Weights of a small mixture-of-experts language model, trained from scratch on English Wikipedia.
Training: a variant of Muon for the experts, 957M tokens.
Below are experts of layer 5 (counted from 0) of a mixture-of-experts language model. Rows are named up (a neuron's input weights, with its number) and show model dimensions 320-383. Each number is 128 + 32 x the weight over its row's rms, rounded and kept within 0 to 255. Numbers have three digits each.
Before each expert's rows: "comes after" lists some tokens at least twice as common just before its tokens as in all text. This comes from a sample of Wikipedia text that the model never trained on. Tokens count by the router's weight.

# expert 45
comes after: " ", " (", "–", "aced", "T", " Institute"
up0:172071149103124159144136181074118125167143116108138139141095078134134114124143145143146108162098116160146154117115131117046142142067153169132114107115124153141090083132138134097126132143107120
up1:114093072180128184108185083135171109085092082111113107136103125127124174173135152134133092104077118127156139094173080125093099094124127143140173128144118129092097091134128119132098078103145130
up2:169110130092112118178162095070105138079140130084106131148084092087140115155145119122082082172128088120143120080155087083091153106061159124174170093119143138094092140141125134129099133174124124
up3:146058153157105096167091179171134155135104131134137126119116104105111142100105174105154132160166077144148101075152030122131091133126135133083186092167124143086114105106167148079108077170079108
up4:166101150155101129084127149122165098125106109136090117160104127107220141161159117144117113135104076115173160096112161169100110093135162109151161138117160078138099138119117155102087100058162177
up5:105153153120076096163149122156120128119117104149141132158075153086119123130133135096105084113161155078202130131137102176078087135148069090159151107097137136132096111112145156127130149125159083
up6:177086118172123126141106075104139079090153114088091096122111099142080160078201102135160076156141098114154161060065085153151101120119144132129136118122108122157100061102127190136107129128123173
up7:131139100152081150133173174097151066129071113101135064155084144117135166143143254123058174133154102131108132106059229093120132134087167137119129112100143192098071145130105104148128139025156152
up8:137076146140131143177073136087163128147098152164165079150139115155150197093092155086101108122123120082096122105133096128135149117111057169116184139159144115128108079133160156125154098083109192
up9:164193117085113146187121166157133146136151135133138094164121093140110137082133173100096100051104076082085125077126137175141135046071092144194140098104158115130110105133151087119050101088125166
up10:143122134153114150123110125153083111064072136122112139106111136166123103197173142147156082089142116186123113142059145137079103151118118121180187116173056073088167084133123159105165155122115162
up11:165073070108143124131129155088050146153161118147097074093110132095107115143139152114097123148103128129093164120117089125102173150071088118130126124135075076132166054140154127091122135121178139
up12:183130134118092106130163099084083078103203166190111097099095151160112115131159215120115079156139073113128129107100106148152101081109147146187159126143104091122077131170135153127124205152202110
up13:135152124157088116176055108101152095135118117132176082141116042140117118148107150119142092109120143064160201110136122142166113098133123092139111170102177155152124105157135111105092106136136109
up14:080149152137112069103120122085161116117093119092123143121106093120159105100102175103138094159066147144099147126135185174096083141141085122149105115115100091137124122145139163131094191144107163
up15:115112094198164154131118097155127086124122097148119086138110161085163105097204146112120066088142129116128161132102110108137083072116150110131157100131045053158084162101210086160100105109139109
up16:145116110134122151138173107099113116104152073116130147146164120150150087081148167077140064138111081145142178107100170148109148109122127152152202179068098090084137176114083117101116184093140136
up17:113098165116122118124101142131123212036136112131130126157039113105093146142143130085066125147158077075124115128136142082100103158214138205105145096129160073108146149118149183097116064124149143
up18:095111133144118167172115124119155142145119113084147111161082142127149116149152115098076056111111089087190089133051135079100146123164109089142128068105072100155103079133098178101145117117160193

# expert 64
comes after: " ", " (", "–", "°", " one", " P"
up0:097117098168156115120148095157110108113075108096127135100112131150135137121123137119162083128124056164107100042088094148128145090117098083174165070121152107103148179110192156123152089098105112
up1:107058155145156157146161075172144147116162157120065192150092130103084116111100166150152115123152091100193119153122095089105111069179076106131193133126161142114125135071135180097143172130070134
up2:146119130111125147165106121067098163060113119122072106119110113152172094097206124069049135115136130148077126110138163136121136115165123135116162132157136153134126119109186185151128154141134133
up3:085095108138103121146120138140165115133097132102123180080063161153135064082150151107151147098185137107116094111096087150106113128098139103174118116071171143144130114083136165149097111110118117
up4:162126165140153140171130154100131163054120123119084127181154157121112096138156088134169073082123083079125062117080087120116096052092113124132159118110124087117205048180156113124056139097120132
up5:118105120060124103153152073115151162155092109095079120087132191095143095112161153103108077129105134163120094127138156105081150073098138202105134197144146086255134076133164113151135115082119123
up6:089147135181172129118118150127111109163133146118110126147094126154080117079140109107126059137093088146144128105099082097101127198143144098158177128107095119181135091117116160146167067171165116
up7:135142098131119170157134060140129125126092150113128062119131113120145099127089153122171153106099103157137145088172113139172157129144076113126138157158079161142144129166121138168110153100143113
up8:119130093124095142148102143138107088088155128105093111149111097080162080150132128105092126127159060083113157077068108127141095145116155146147088137110146122126157164169099112112123097099113173
up9:117113163153143136145104153157157026115177154111167121188133104139156117066194152115104106134122064122142123093140113088113071169110135112121114170132143111166118123156169179163150090104117237
up10:198143099153195106157141113119126151108150123170073139170141085160166088091147126135149106149075064113104094053113104143157118129097130130177159105170170146153171135162150165114139117117157105
up11:132082132112098109089047135165137076046130144125117092092112067133146126074077174118092092091053107149112130142127161172123122048158075165125122089129078071146163120096121132103158127123102185
up12:183141152110098167129151094124102069109160115146141121116125097152208088157182071124126069093144098106170103144092119063135134111101179113137138124151126166120123149145146179127148109149159078
up13:103130133188113131117062150086079182138122148123140108145105159155137184131124199135076087135138136094184132127147078080103161091106120151127122160133121148163123129095082079107078119090137128
up14:136130138127099140159103102111073111099127089174091151131119109133068171087131170082086095130126065138125117136087088064148078144152115097120098114069124079140089106130156162109130136095127138
up15:109107161138123122144125108157087113160103171125097124146103127152154122197183145234153125067124138105083162111150133125116104139122131154140070059100093120094137162137161160128126113113135113
up16:078129174138085130156145159158108108136151117157081109099147096109100120132120180114095124113151175129106173120156082108109136115080076151220157164111150188135064104104204130153100095093140094
up17:196137092177180150124147088179180130114128164097109164154083174171144095103169080161103145143127117125157140079119144124120104133176143079195148139171098127119105102136122176138083101131117156
up18:098086126082086111117171132125152160118108146103147113112127089109143131146106141094123106133129150062163147150146088145128091180090134047181158168105112167103155147158120132115098197104154122

# expert 43
comes after: " ", "==", "-", " (", "===", "\n\n"
up0:119146113076110089134110133080114141090150123174079130162095121162158130103199133096114143189178056111103154111117117130124161152114122158123148148138109153147178127134081155111080137052140189
up1:125079098120133186169117184092160142070087132147078166169118140118184168140152108114117139132111058129097122132144162116159113069113157054150132130135159132129101117090115111138119088096138143
up2:127101128142047087102101067172142041019096132140122100136103147114162131141167068053091137129024124032098073108141107126116131137151154153172174102155078110126112114127146154097075138107173120
up3:075116123070170134176163133103105069173159105136140097137091070136131196065157139094111093188151186113113122114141135162106149104106153119177128171120100113088108167103145135149148165101101140
up4:199077113151182169102139164117120140077153148163127170205117113113091153172125125141176120139167115123148156178195182134083116078070082103150189073101151114128155138080146124123174096161073125
up5:143098080142105135192131131124129136100157118110147164143082113122123132113131136134157091128094102108099122133153168183157113114122152141125164090148105135100133165129081096175102147091134138
up6:096110096154084108126099092123197138109102134134092113173149120157130122100131143138157158161055126089128193119077087141136098168057110176123140136134203114105145059084115171165094129166150188
up7:118177122124139190147145116111158115108141099208135104146118115136162146093122108131143134149127147112132109091190095089105048097053169109114139110102084180070079123165218118140113102127162087
up8:185137141169161113146103083116132075141119117143102094120125083102127127131126229102164060154074108055172111238177121148100166151149120097119122085082128152122125158142175121104102138107107129
up9:124074165095105147179150133153128073125149140122076104185117112207154088170192123130116134150123083181152140050142125101138116115059160125125167107150095125164083141100139177096110098126137148
up10:152132119151055168095103072144113075090108083130085105132137154139114116092114123139120076113099157090168149143180144127086087094117114155143173088091134127102146081091062121126052086063093089
up11:099107135125120139140046105074106136092179130056116123147186109166148122121155150140104139176102119144148130085143086116102120079145118190135175153113158147160159064106139188076149110110155141
up12:150104162115136135106131131146105083096133179142160153198133156139162136180140161141175087150106108151108166066149131182146099116121158187168130096128099143104105119131176086134128134124123091
up13:136100121156154116089119059106111128082122126103167094164132120150123154160135127149177106096137119095107150135110133102015099128116112132171131045118120120092109136150099087112119082085087144
up14:152090156119142140176132115170136145129112159150123100148053087116176162122106135155157064109024134076085130056139103140076081129124163094153115173098087167108132122136190166104105141132165135
up15:103138126108122121119126115110120097125175126146075174193139112116100125078155147106169160170135175094098148127132067091089115098114132171163137162124095077076151152133117193167113083124113120
up16:132074178153123162150115152127150133162132116127111054173092087087157131132174196038065123175185129130146129120122160133109130102154146124098150174140138104161111128132142143129116091100111143
up17:089123095161086176126129107135097121098138147168087106115117143139035158138167151112084087164093066140141128157110125157080178084078168163137176141126128127086123161173143092144100110126178091
up18:133139062155164212065068119170055149100217116082061101104198133168165181217140110167073160129138115103133124053119078052194097140108124140198094134206164140115116111135111084162073095119097089

# expert 63
comes after: " ", " (", " \"", "==", " .", "In"
up0:135112166122131128146164159104157091143101107079072113128135092092122066114142141142081092114155093083199117117154158130154132124121052112141144113104121209128086118112145119159163109160151144
up1:100138054081127190191178079106109121115114112146129181197166101071104115088177149073134068129131113123143102129087186101104140141114126127210164113103090141170159110113125112164106148109150160
up2:127165132154100122140069119089141126111157107174078189147182097124155138112142194129125083160096162126121112145102101103121126146166126141159123154131107187085105124116168158159145105065159125
up3:093145157096097106155107132098137122093086174096084090108071082107203087098180123156113082121155083038255151123128128131146151165160144145180119128127173124131147109106169181156060093150115127
up4:142066148176100100135083154135112012118118123137103141123117155127140100160129117148138086095138118100114093126106083111144154111111138072114139109092193138084123104183107142156117124134119164
up5:141097116134123139066132151106157154087069179105113155116099118086185113150157150065155083143131103137144098125092095091124193094176161118145143142147131153147131110076116153063170163099136172
up6:156091087140109144126165122111049102102135095136081100092179130196155102115135158154161114157125154120132131097138079174158156078067160165167144157132141050091137119150112138106152103153159147
up7:119086113174149092132114098101117151154061122120116094140102136184158172182135120156117145102155108075177178112097122149134081178155097094157170132109121177175177128106156178177120107122164155
up8:192145110108101143184107145106188136130156116124070077152124121176168101155157142045096110136093111123133088131177073171154099088118116085174146129115104118162117073140133154163150136159112147
up9:198088148170119077193095131135131071045166203104136149141164125105130068109147176100066076136083170111150158069127166141106122118141101088144135126130139088089165128162151147106177114084106104
up10:157071113132073156109147156156140106127134123117121133159112082068147093126101110118097072126111096155141130072108153117164105160130153111144110094148153187110087136066163178108082119127185174
up11:145110106140106116111144121125081096074132150109102108131130117176099089102115137065146102085142137095067139128129079107139104155081111133122150070145115101161139115153206070170129102072111119
up12:187123164142103124197076135136182179079207082142104111148126125154128106101103161157110107119112134140155170090093123106126198072151107109131150080128136126182098140164130150091100127076099129
up13:166062117183122131141149075110139081090110152171079094088147123123103175082116121066157110155086132114182158081146125143062080071124158103117157143115096160112160150138128119128143124129125146
up14:136154104104129141182160156152165124120130081147091137110091121126153067131168089129106112152054127090106088090146101154195129065153125166125164121183097138123169094067136148119104121122145108
up15:148099125130160173103131097129124123161140129168088118164144106120136050135138167145112148137106102165166150130060134089164181107064116163138158152181076151169079117152085129113117123098149147
up16:090109123147098162154093101125129088145209132159101093142102096145115100142105147121116159137147199131145145197068122091114141123043165101127135126133116121102115170114205147199121118174193134
up17:131086166087124102136091144100115165083127107143065102115141111083154106162146086124115089137145112133125123165150124096131158166136129107158196199164105060095163116107156145106136187030140087
up18:135126117137135102131152136103084121109110120135108082186112105110127121089127164107157101128143109093162135080124086150127120156118078094178115063133133101170119136129095138102105154132071173

# expert 51
comes after: " ", " (", "–", " \"", "°", "/"
up0:140127133083105140125079098184099059121129098145093123160153165155148132099044179118091146134044101128154168106143089117088083102122116096104117127097156108108067144104140139129132140085156095
up1:065081094191097131133102105046200168053101073188100110123088175116164098065113124085079117121134121142153105123121094162096095136057129153173125154134141145118143095068132187123086107129092150
up2:132100159087106126109086090140172177060181119146102100132128172110127172133123194094086090182115073119117137121144149129111132114160150116181121127091129086097090114159110128178179102162131117
up3:086059136167081068110101099137184112061106121120119150171094134054119122145172107160077125143087139099173158114111117133143068097118128116140164151178105128102129171114163171117122097098138083
up4:178105072135079149097152067126112077173156132135087132097114126170155154079105157162096088134109110108140126117115063097148151160066150094165153080172107176112117125153124183170085190128152151
up5:149079152113108161118121132109146153059153117114096092147164038163097131194156176130093100161143136132170163141098096092120105108111087127146158061110115130165125138133162127161102096113092147
up6:123090103110148118137174172099130096160096152111141116107139123143117131097189102148056083167096100076133172108093115151128153102180118112109118155089139072127122125147136154110127136086136111
up7:168116064144161154143126111145128117132114080122152123151152122133182180120084142143152126175160083119091136111173096116107067171164181066124160126140151166138135135160182131084134163111106160
up8:137095120153068153183154116114126101141093129143115094075099096122149094110186152132128163131130096130120157151060132083150119082117143175147135130109157150162059113094107161113094084100111158
up9:105065173127121176157122081095161111132104135157170119111132192111112121119137170100128124122084135086111123121125116126158136085102101172167165158117110090072077108105182147046065097110196117
up10:122108132153154118171148095106108148128161091117143114152134132124175085134124182089127157113118090070141140069134088140052101145147110104193140113164158123125098130174174115070086110046137120
up11:170106159087043153136152134159140084104089132165163118140093141143123089089150129084080105091104121043162128115105113139088130147096124160184094106145090089104107140137135148140113128130144125
up12:136165159130131089132104116124148130129166108128059097177087138096203121122085134114100152112073138104184109132115122147132133132061130167194124122124120137183143162102097164140106120063077102
up13:201073133187128136150174061142166078149071128147135150132138103136101109111177178077088069093133089162140151063123129128128083150104088128127179129113101168071110113139094151077142118092081139
up14:112124152061097082079127090122128031161204172133131119161128106158141098093155148140137127105169114153142137059168196156095111109135097122139131081082124127111096177197164178158113139122148135
up15:135056128201065132176121173099143087116125193129135104145064133122121096128120168143101127100087101133108146117134130148158148172123129123116126105167164134128078135134112143190116150074121131
up16:140074150178125119128137137140102130132133102097092096154125187133159122151180210127150095198086133141180128151161146132129111078080116062072081114139079124124159101135173172092109083109166056
up17:119124083149091076202115114138077161059095153132118119211171152086184124154191153129125101115132116134143175118045195118121131113144103134160189103127101119129155079150147197094104125105180130
up18:077151154133088154140123147143160132107090147159099120172142156084153128102139166127157111126085170141154128067149135097108149117125138185122121108128126132136090076117169178114115115133129119

# expert 0
comes after: " |\n", "\n", " |", "|", ")\n", ")"
up0:143088142183095131157138140159165107154165107064101126121113149089160152148113068082059108156178131126136126114103129166175101149120121124157125087117124180113155138113133149174111111141169144
up1:131064085185088102093126096109149108085136114147119120151094103158136120114141149139094074146083095103159117130111111112128094088092143130166178106067119165095134081106159130131083121069139178
up2:142145104097122178171146117065153152086118140085105115157171093131155121091161211177139124156149104089110089095125170119143108126126107128168168056100133139092156136100158121053158119031107122
up3:162035126158120140057098141109145171099098085157149169171105171061108194089166122112107088099133157168097122147090101075133127091119055111187120152120123143068080128153100172143079102117116118
up4:115117107169151127146164118160136141146122132111224128149155174130142111097125136117148151096068108105090156112110162124121141145148076126161128210079181139120110089103109163080141120101103159
up5:105108083182152149098104143120183123167162114211134137095127125134146153123046141134090094178094098143148095122089105100161070113124104078176155153126076144121169133122168104179112111102090169
up6:111119160110090118089123146093117104123129091137121101129104035115129069117144084116124043123127131164081146101126080153128141174126124128161144044097152086089123135092145174112096152142107148
up7:182123157143145074137105126135178110120126118177098099136157111151118130174104151203162113087119106114128073181121102113123099132076079137136104139132123126131212055117146127059151112101130162
up8:081106081158147124157131105133077141113108045091101082170085117137156093113116118128162097149142166166114122106135126130159105121180155112162201143126113161107094173105166107129127121069124129
up9:083024117173102166111169131107163139097131174137090126142065107080099147132111189090161158156100100127182076139124110109090139116102133062154128099130131109167129114125143140105121152118099151
up10:092117119175138153095100121085072127126152085106182142150086103158129129154108171097114107104130165130164166130059114185136146080157103119109097138089140164148158150093156189141160149132126128
up11:139084111127141117156104107187088188130117093147127175169055140210147123076128135114119106143114143150189119090126171119095108119163142090160087139137108073112083152170127135130092175088160154
up12:155162132108137105058164111139105110115121158096145088137146064108156142134174228147169100107147108071178106117069130111086094060118127144168131087129095173131081100164119121112167209110136134
up13:121125121151097111105115136116113090091130107111076169162141104117144077146163148112120088128121172066168160114138134093093143087115190198129122170163109139144118102145160152189096088144126114
up14:125151155167192149131150099111160163132127159166113094074118118137190169144131153112102116118163083163141147156111122118151117093150143126194132127125123127147081119132143168140105169139203134
up15:152103119155064107144170111139107164104122130098067114168124095166080108111119131125136133134079104099137088099199084115152108137108170162204146137113150173132137138153087050131193117106159135
up16:150079130175093161170143094103154115054161155178121112158135092097170097109163142103102090163119083100196138088134124137138077122112118101159144099156103155123097053151147158138076159104133135
up17:170136116112125095146154090131098135117127133127078175140111056186124115151115082090062159163139069045144123082094131120120088126162145154146113116083163126133097112135146122139155169086123173
up18:104113122100150136108143100074042092060154089175096140119148092197169104159207176060077131109071107091105154165135121114123137135163145103139127106112132138124159182109130158112188124081127125

# expert 44
comes after: " ", " (", "-", " \"", "\n\n", "==="
up0:128175130090122126147159132128068148134113121094092106188114139105137127051090110135160061070124093129175125084115140175153167193132152117131148115117120124083096141096124146087125103075160136
up1:166090144203132148110159095140080122117138141099076131138134094146162149082127122131117066048126121134122134105133171144123127074178098154101144139131116119200128109117189224140115131084181162
up2:121190149150143169082140120158160103149161145087119122132097096160135116076175116167143099149111153094171095084109131118123082115099149164116195070095144151115109105114135111168162154115121092
up3:063094113136069122197079076136127153114136137140075122144102073082175149140123133134070138149120154133152121123049127163090079028175084144173134146085104100116110111158180113089104099141179169
up4:093090185115111117144083157110089147081169140138129127163117089135105140153111155142147102124142071130171122058152082094095165127089102124163116102142111106070190063133073118105069152135100089
up5:115109131135117204109131134131161124059096105128123122157141087125137078072197125177129082114110090096136138113147113126159105125124089153132189097158103089130128135132133156158125072155129086
up6:176099110117108144134144130160118114100111100168138141138060063196134118179132081125150115115093136094156178126147153194117154083123108119161162146103103111095082125180159103153112103091179063
up7:128119186121123148157073143141175048153100112111117129138117155098119161142134114137125094140143178141160149137082124057139130156167127135143162125092142144114118060127109129120074108092139166
up8:148085108181092116191141132145177130078144139100098130114152066075108101170158180158094165096146090084102149100145127149122090103117089169118153115093087101122107151172163186105081115138095096
up9:136050141144056148195126127123123094124087174115064129148062035131167074083084098126139133134115134150150114101082134160087155100153132123143178164146168154127115115127200070102103158137160148
up10:190111120124104097166136106174124124147094101172086112145149084205166119151122115075094132127091138194161064020069130101147145097106146157120159125113129124100093163150093128141104140092131182
up11:140132142133072163176139112129088156099152124099081121179123071084165128143155159100080077158102098078124119047076072135086072122126076123116120066120118111153103102141167084126080070075138151
up12:150061123106068099173146152147146172102174111165106117171095173184144091133105116087104079093099079118148159130141137131130167078121125149170087134119089092102143147116112129139125125102154119
up13:140116098144124196108167107114128058135116126131167089156129077079165124112070131038126099145143193065151117114114030075083110144141091102167133123158152121159127098106101114100098090123120148
up14:112121099071151153044130101122151105115094133086132195171121095115158118127184108138076092104097195108154129139086158130129114149095154124193129188063108154117065116116158115165137094106094071
up15:107112131171102124119141084113090107149143147173124131146097148095143153094139187114149154117124154102159154119099106112066151117060095117120138168071143163102139131119159092155099111127151097
up16:162123127175118093141122163175127094123163091151136131073095107144148115147152122176112139068139077108141113089112163150134129160125104173099152152102124149144112133114133090086083161156136117
up17:145177140192125180103159138110101140098111163169076103117096103164160139164167127175095065158127112110168094123122154096179094108088096120125158121105091156124075142114143171100175166084123068
up18:153167051131100161147102124119152132100174146091095117158092101027140146204188151125095117156190178109111096095111141081105142087136147065128128152127086164173150090122147150133119108105058174

# expert 34
comes after: " ", " (", "201", "200", "199", "202"
up0:166099200091129083174157111114162039130124153112062127130107118113171109155165140123123109183132101097127089049112139074122095141153115144138074076137132086156119072112165125158144095088139106
up1:137068157108174134145114165126118112128102129116066059184072101122142164106162131131029082153127153152121132079101106120129167035118186142190072138111118126100119096156186219144118120078148122
up2:104132121183137124152127118118135080136175118139128114147132136131110127165229155129062110093116127137052071069117093204109159163176105106120059118075115041070137126094102182161141119133169138
up3:165082194173126116131169117137071108103158127152092166147140126172130112108209142074134106130099109147159146109125112164139163105163123129184130090065104146107071115102153126201085079159182156
up4:181104124139176117151142066124131170095150104081141129090151125090137094069152128180082124118172159144177104130122132101155153107143137119152163146140169136098127144109133167097083114146071100
up5:166090128142139059103152168122149128137134123048081074134130117112160097081123175121090109156114163074195131103121138106074146123165127163128182165185118162132161105167138128173155091179171109
up6:154052083073109105090175119128120114136147084106090138102110131124080122124120085091103134166137171093160125142142138060156098109154186092161171113126124110140092134119129144167102122078134187
up7:132077096107159120116094133164104091090165108120125176123107151162152102093100143124118009123111149201107107150118095084098104132103125111167144083148112157119111120074126149098119110098174133
up8:119104121170078167195081113094172119116124174132111125185100121061186141119177111148095109164140113157131074080157150139134191053134179105159095120145127113041089155085128170180097108133119078
up9:139102076080163174093108153138100147129087144148114098081090154152106085068155128121134080112117170156154127128083054176064161144094138133138071034135048081095091122080135115198068185169124152
up10:157083105086134150138164186133111147134145125088133144137088134167116116075145132102103117154130144139142143071114127132064127065130151080100176174132129114055114107119174147155106170127135092
up11:112091148157101092103114080153123148126100151068127164129125118092113153153177134130168085126150151117124090059163135150110163100141136144145132185195077125136118097081123164133110156112124104
up12:197114075152163088208129139118124131093103117158119158158141132116070133067077074147131155142129129111110072129185105109162115146135151121089137111149127122132113067105158150166144133107143150
up13:156141175094127126124121096146114118134126116137158189137095119157191057114158185150175132140130128165126147153085173066105152106089170137132123103091090081066146096161078128077073108128158154
up14:149114076101071131163167196092117138101156064134087078196115177120114098142092187093147128134114133048165209053102094132187126113131183127124111163090115112090078095127145140227159105109141197
up15:164159101153140116133136101087094175094091173176098092113141146098149110113156166167123153056187102075168161079081117172160153078133136098119134185162168153092089124078130119079144181110128143
up16:171095047155096137150166164123171117090124107124105109125116113114128111122206116117116111176178130077142118133057127137088144127181127118179171123118150110120121085112171194141130053106068130
up17:115108112178064171155115153137111087066142148109130132071117124075113147104121149099129111056113108079080128151135098141075156119078151079133147149104101186098105135138188162117097107188123126
up18:168116108208132136201154116108143117168097142183109125094079120132161088037144132130111083155132124101122085144107159106122166132080140161140147091122111131126205065129118111084123141072101161

# expert 1
comes after: " |\n", " |", "\n", "|", ")\n", ")"
up0:123127162191142164152160078145109130115090130135111125139060135142135094094143094090155113149120167105174137157100146119071102119090094148167124059173105131105114129103092080123137166103115149
up1:128083121143112184120054094109088114083110078111100101141086088148122124133131116156104112138126083114159110132097091128107141101157120147140120116170122212166205088165109161199111117120106136
up2:173118120125099145146166112077107103082131073147129149164101127103144161061131130073092100142091106084128095080093125128042072117096089161173153068111114140182119095190167191126097129096146149
up3:132150087124107155131075103113094176122168131070155117168145079143108070117103184114083137133158152084174125107090144115177100058101139162141152041165106180116136119152137097101147165143115189
up4:200115142139134132168180121097111187043111152183127152173128086121215115074166152091114102157083116073099111159119204128138107142100048145114179116153122147143143106133168119144110156127139099
up5:100147165163168219132125098144074131100146085133088159144068099107206125105122067088091139036158119123145096106074107136057070117075149129143099099095169114141086152143167092153152075136145153
up6:155116181100060165131113153142135134140110092170119118208080157131177068144119136108096114135140038135196097099174091144092066074086066105135138094111167134125138162060162160156127101136112178
up7:117109119117157151131165128065118157084116106089102141172151049159105107134167102123073094123159116087143134141069179145132107129198158112097126102159137127123102091194159167136140076089109087
up8:099104130130077106155130103097196137066150158155121120144119079133108114088101146115109147136130151130125147122128144128081118140064149165214112117125125137199104103172151116098176099123111103
up9:155125090139158194153128118136080136114123106049147110123151089102103148109137040151160087092092064117121139104059143125144175145099148093140162119129137140066138158115119086111087163084127127
up10:175105107128116107127137105129141062091065153164142172050113120146153166117135150132122113122106110133111204062110118093129127090119107116166116153077124109155082063095110140106110094065131107
up11:165129101091124103169169119128148097116115105104121073218154104081116121123131129124083115129178134100129143104047097104118102147155114184093124103157109056144160154162139105091131146151153200
up12:116114080199104145187177116097138110121117149124133119152107153188145166098151102130138077158139103084158105156121116151119130106146078165179187150150135092091097093102203160145145108139118107
up13:127104123191139123114094061056118152123114104115165140169183090142147166112146174117153080101128108135088099105090117147108171193176077186167209117123153115160168204145242135129081093124053136
up14:118128149151156074122107096202113154104162166170112101156142110143098144158105122071166138161145043100091069143093159159124061150160088136181190066155202087148138141163072154132137118121076151
up15:184057135164095169193110076120063142084105182111108138167113138148170126105134174125098070139131095080140112102161125148107142114090113121143159101135157152118086072143156153178073097097162112
up16:139081142158100094145158064073089101109096074130128094149115134108140123078149158102054081143123130100166137116093114115090102097090174076177148118093153154071079047115164184095102158111145109
up17:157084103137134092158142125176114115137156123109072130129154069098093128108211202165076082131085128068163116114106085138102076173125109189122173206178091150099096149143129169103052073119102140
up18:116100121188141158110124183182144147110152156122134129166134127120103107094117053183101083162123117110119147120098168179092138164163154165121140135160132155152084080133155152106153119064139068

# expert 2
comes after: " |\n", "\n", "|", ")\n", ")", "6"
up0:185129119162168129137124059114093160122147143138103160134121114107142122115175159150090113144091090094106112091170089124076082154101088127125182066125122219171067114201185130148090081091105133
up1:115123115182173125101093122142125134126118149147133108163113151099149139128176147050093140096128101140149143125135071134164051115171168129174113172126129089170126142166140163107183152135128139
up2:162171125120125109220159079124084113143158127191093066176141154153123132098179101102140097198120102101192113048148071171120072137117107100151135119103134160139134118162161145129132116110142071
up3:145126153144145101146101115145132106182126159121102144158101129102140106179120178146117142133084138107132171103140118132073151141069122105151116127111143112171110150143127209128146084092164125
up4:148112099065107175138145118122171129099160120119073078126130095124107074106158148113117126161083093039089105084107132146124114059182162108137114180173118101129145114157163157100182187141123109
up5:115132143148127187101131148068179126097106178132084107141108091140127100089164118164163100091096142140127169110146094137097140076121113096087176219126139154101161152100092108172107137099113159
up6:153054114152094113118101069105141071094171115153099108168125113167108106091130195111097134143113135115173190069113137146076123118176094109153108071086145127113108099141148215173075083128155150
up7:138057164117120153145139110097102118141164131130107146086115100125157116156103117117081073162065156136172161115151077126105106147167113133109155138155098139098115124154133141193130094144160106
up8:175111122145099131151116115117125098098104172169079112114088085099134144119129115099098163104108168141136131090097104112173078176110107126106132120110086165161081135149174106143146102139196138
up9:143077121162119063118138130119084152121132166095115082102145099123151075154188119180174096102103133128124125149149119131146162102077217133136129114092091095139120100126105192111151151142130154
up10:151121134136103111099141113124137140060080157142147082121145106130113154167131135106149174087118125149103127139181149085105146078142095154138131151128108117135190138137157133120121145187150185
up11:110148135116173119113097101112154117088110163102074111148076197113111087101121157135104042101215096084163115098057108118077134179100132145143163109122090094149088127132128169152139143134111132
up12:128097169157129115116148095109181162079149173111127081161139156069166106119154116115132091116088165090194093143107157095105096134046087125159129163142132130142155203159151151158130167111131143
up13:147131126134125082173169077155109140134119156107126089181144122119154130131078100111139150114147139110132135122109166177123049092065128105138126089119163117122082099164135084102090139105113151
up14:116110106202136116172124070120109132086145142113082082173129114133133106087139166095098047156082058083148146081073086108078133121117108091208156121133147156146094138180163149124128130093108130
up15:106067160095109141116126117096141114094130140092076106189094058113184086080144135082124106117046163113135119105101174089093071110093135112184108124101180092122078129103161165155115102119116140
up16:104121125163154192199089103076131123112100126106115106170118076179151117130184133128122113178105155108116121094106118128081126154131138129158125079171139100182112120102159143172109105104140135
up17:172059134106071141123206133162103103143168127173160100114079116125105125125115098121092136162123145089098120101156094181168129115117123124192095158091147113053173124159179134163061156144153165
up18:141126147184153079093129162116090081151159111125094115147121097136130081154204159157092111236163133138135153154123101085143159154128109164143085134129125142097136111100076189124140124093081181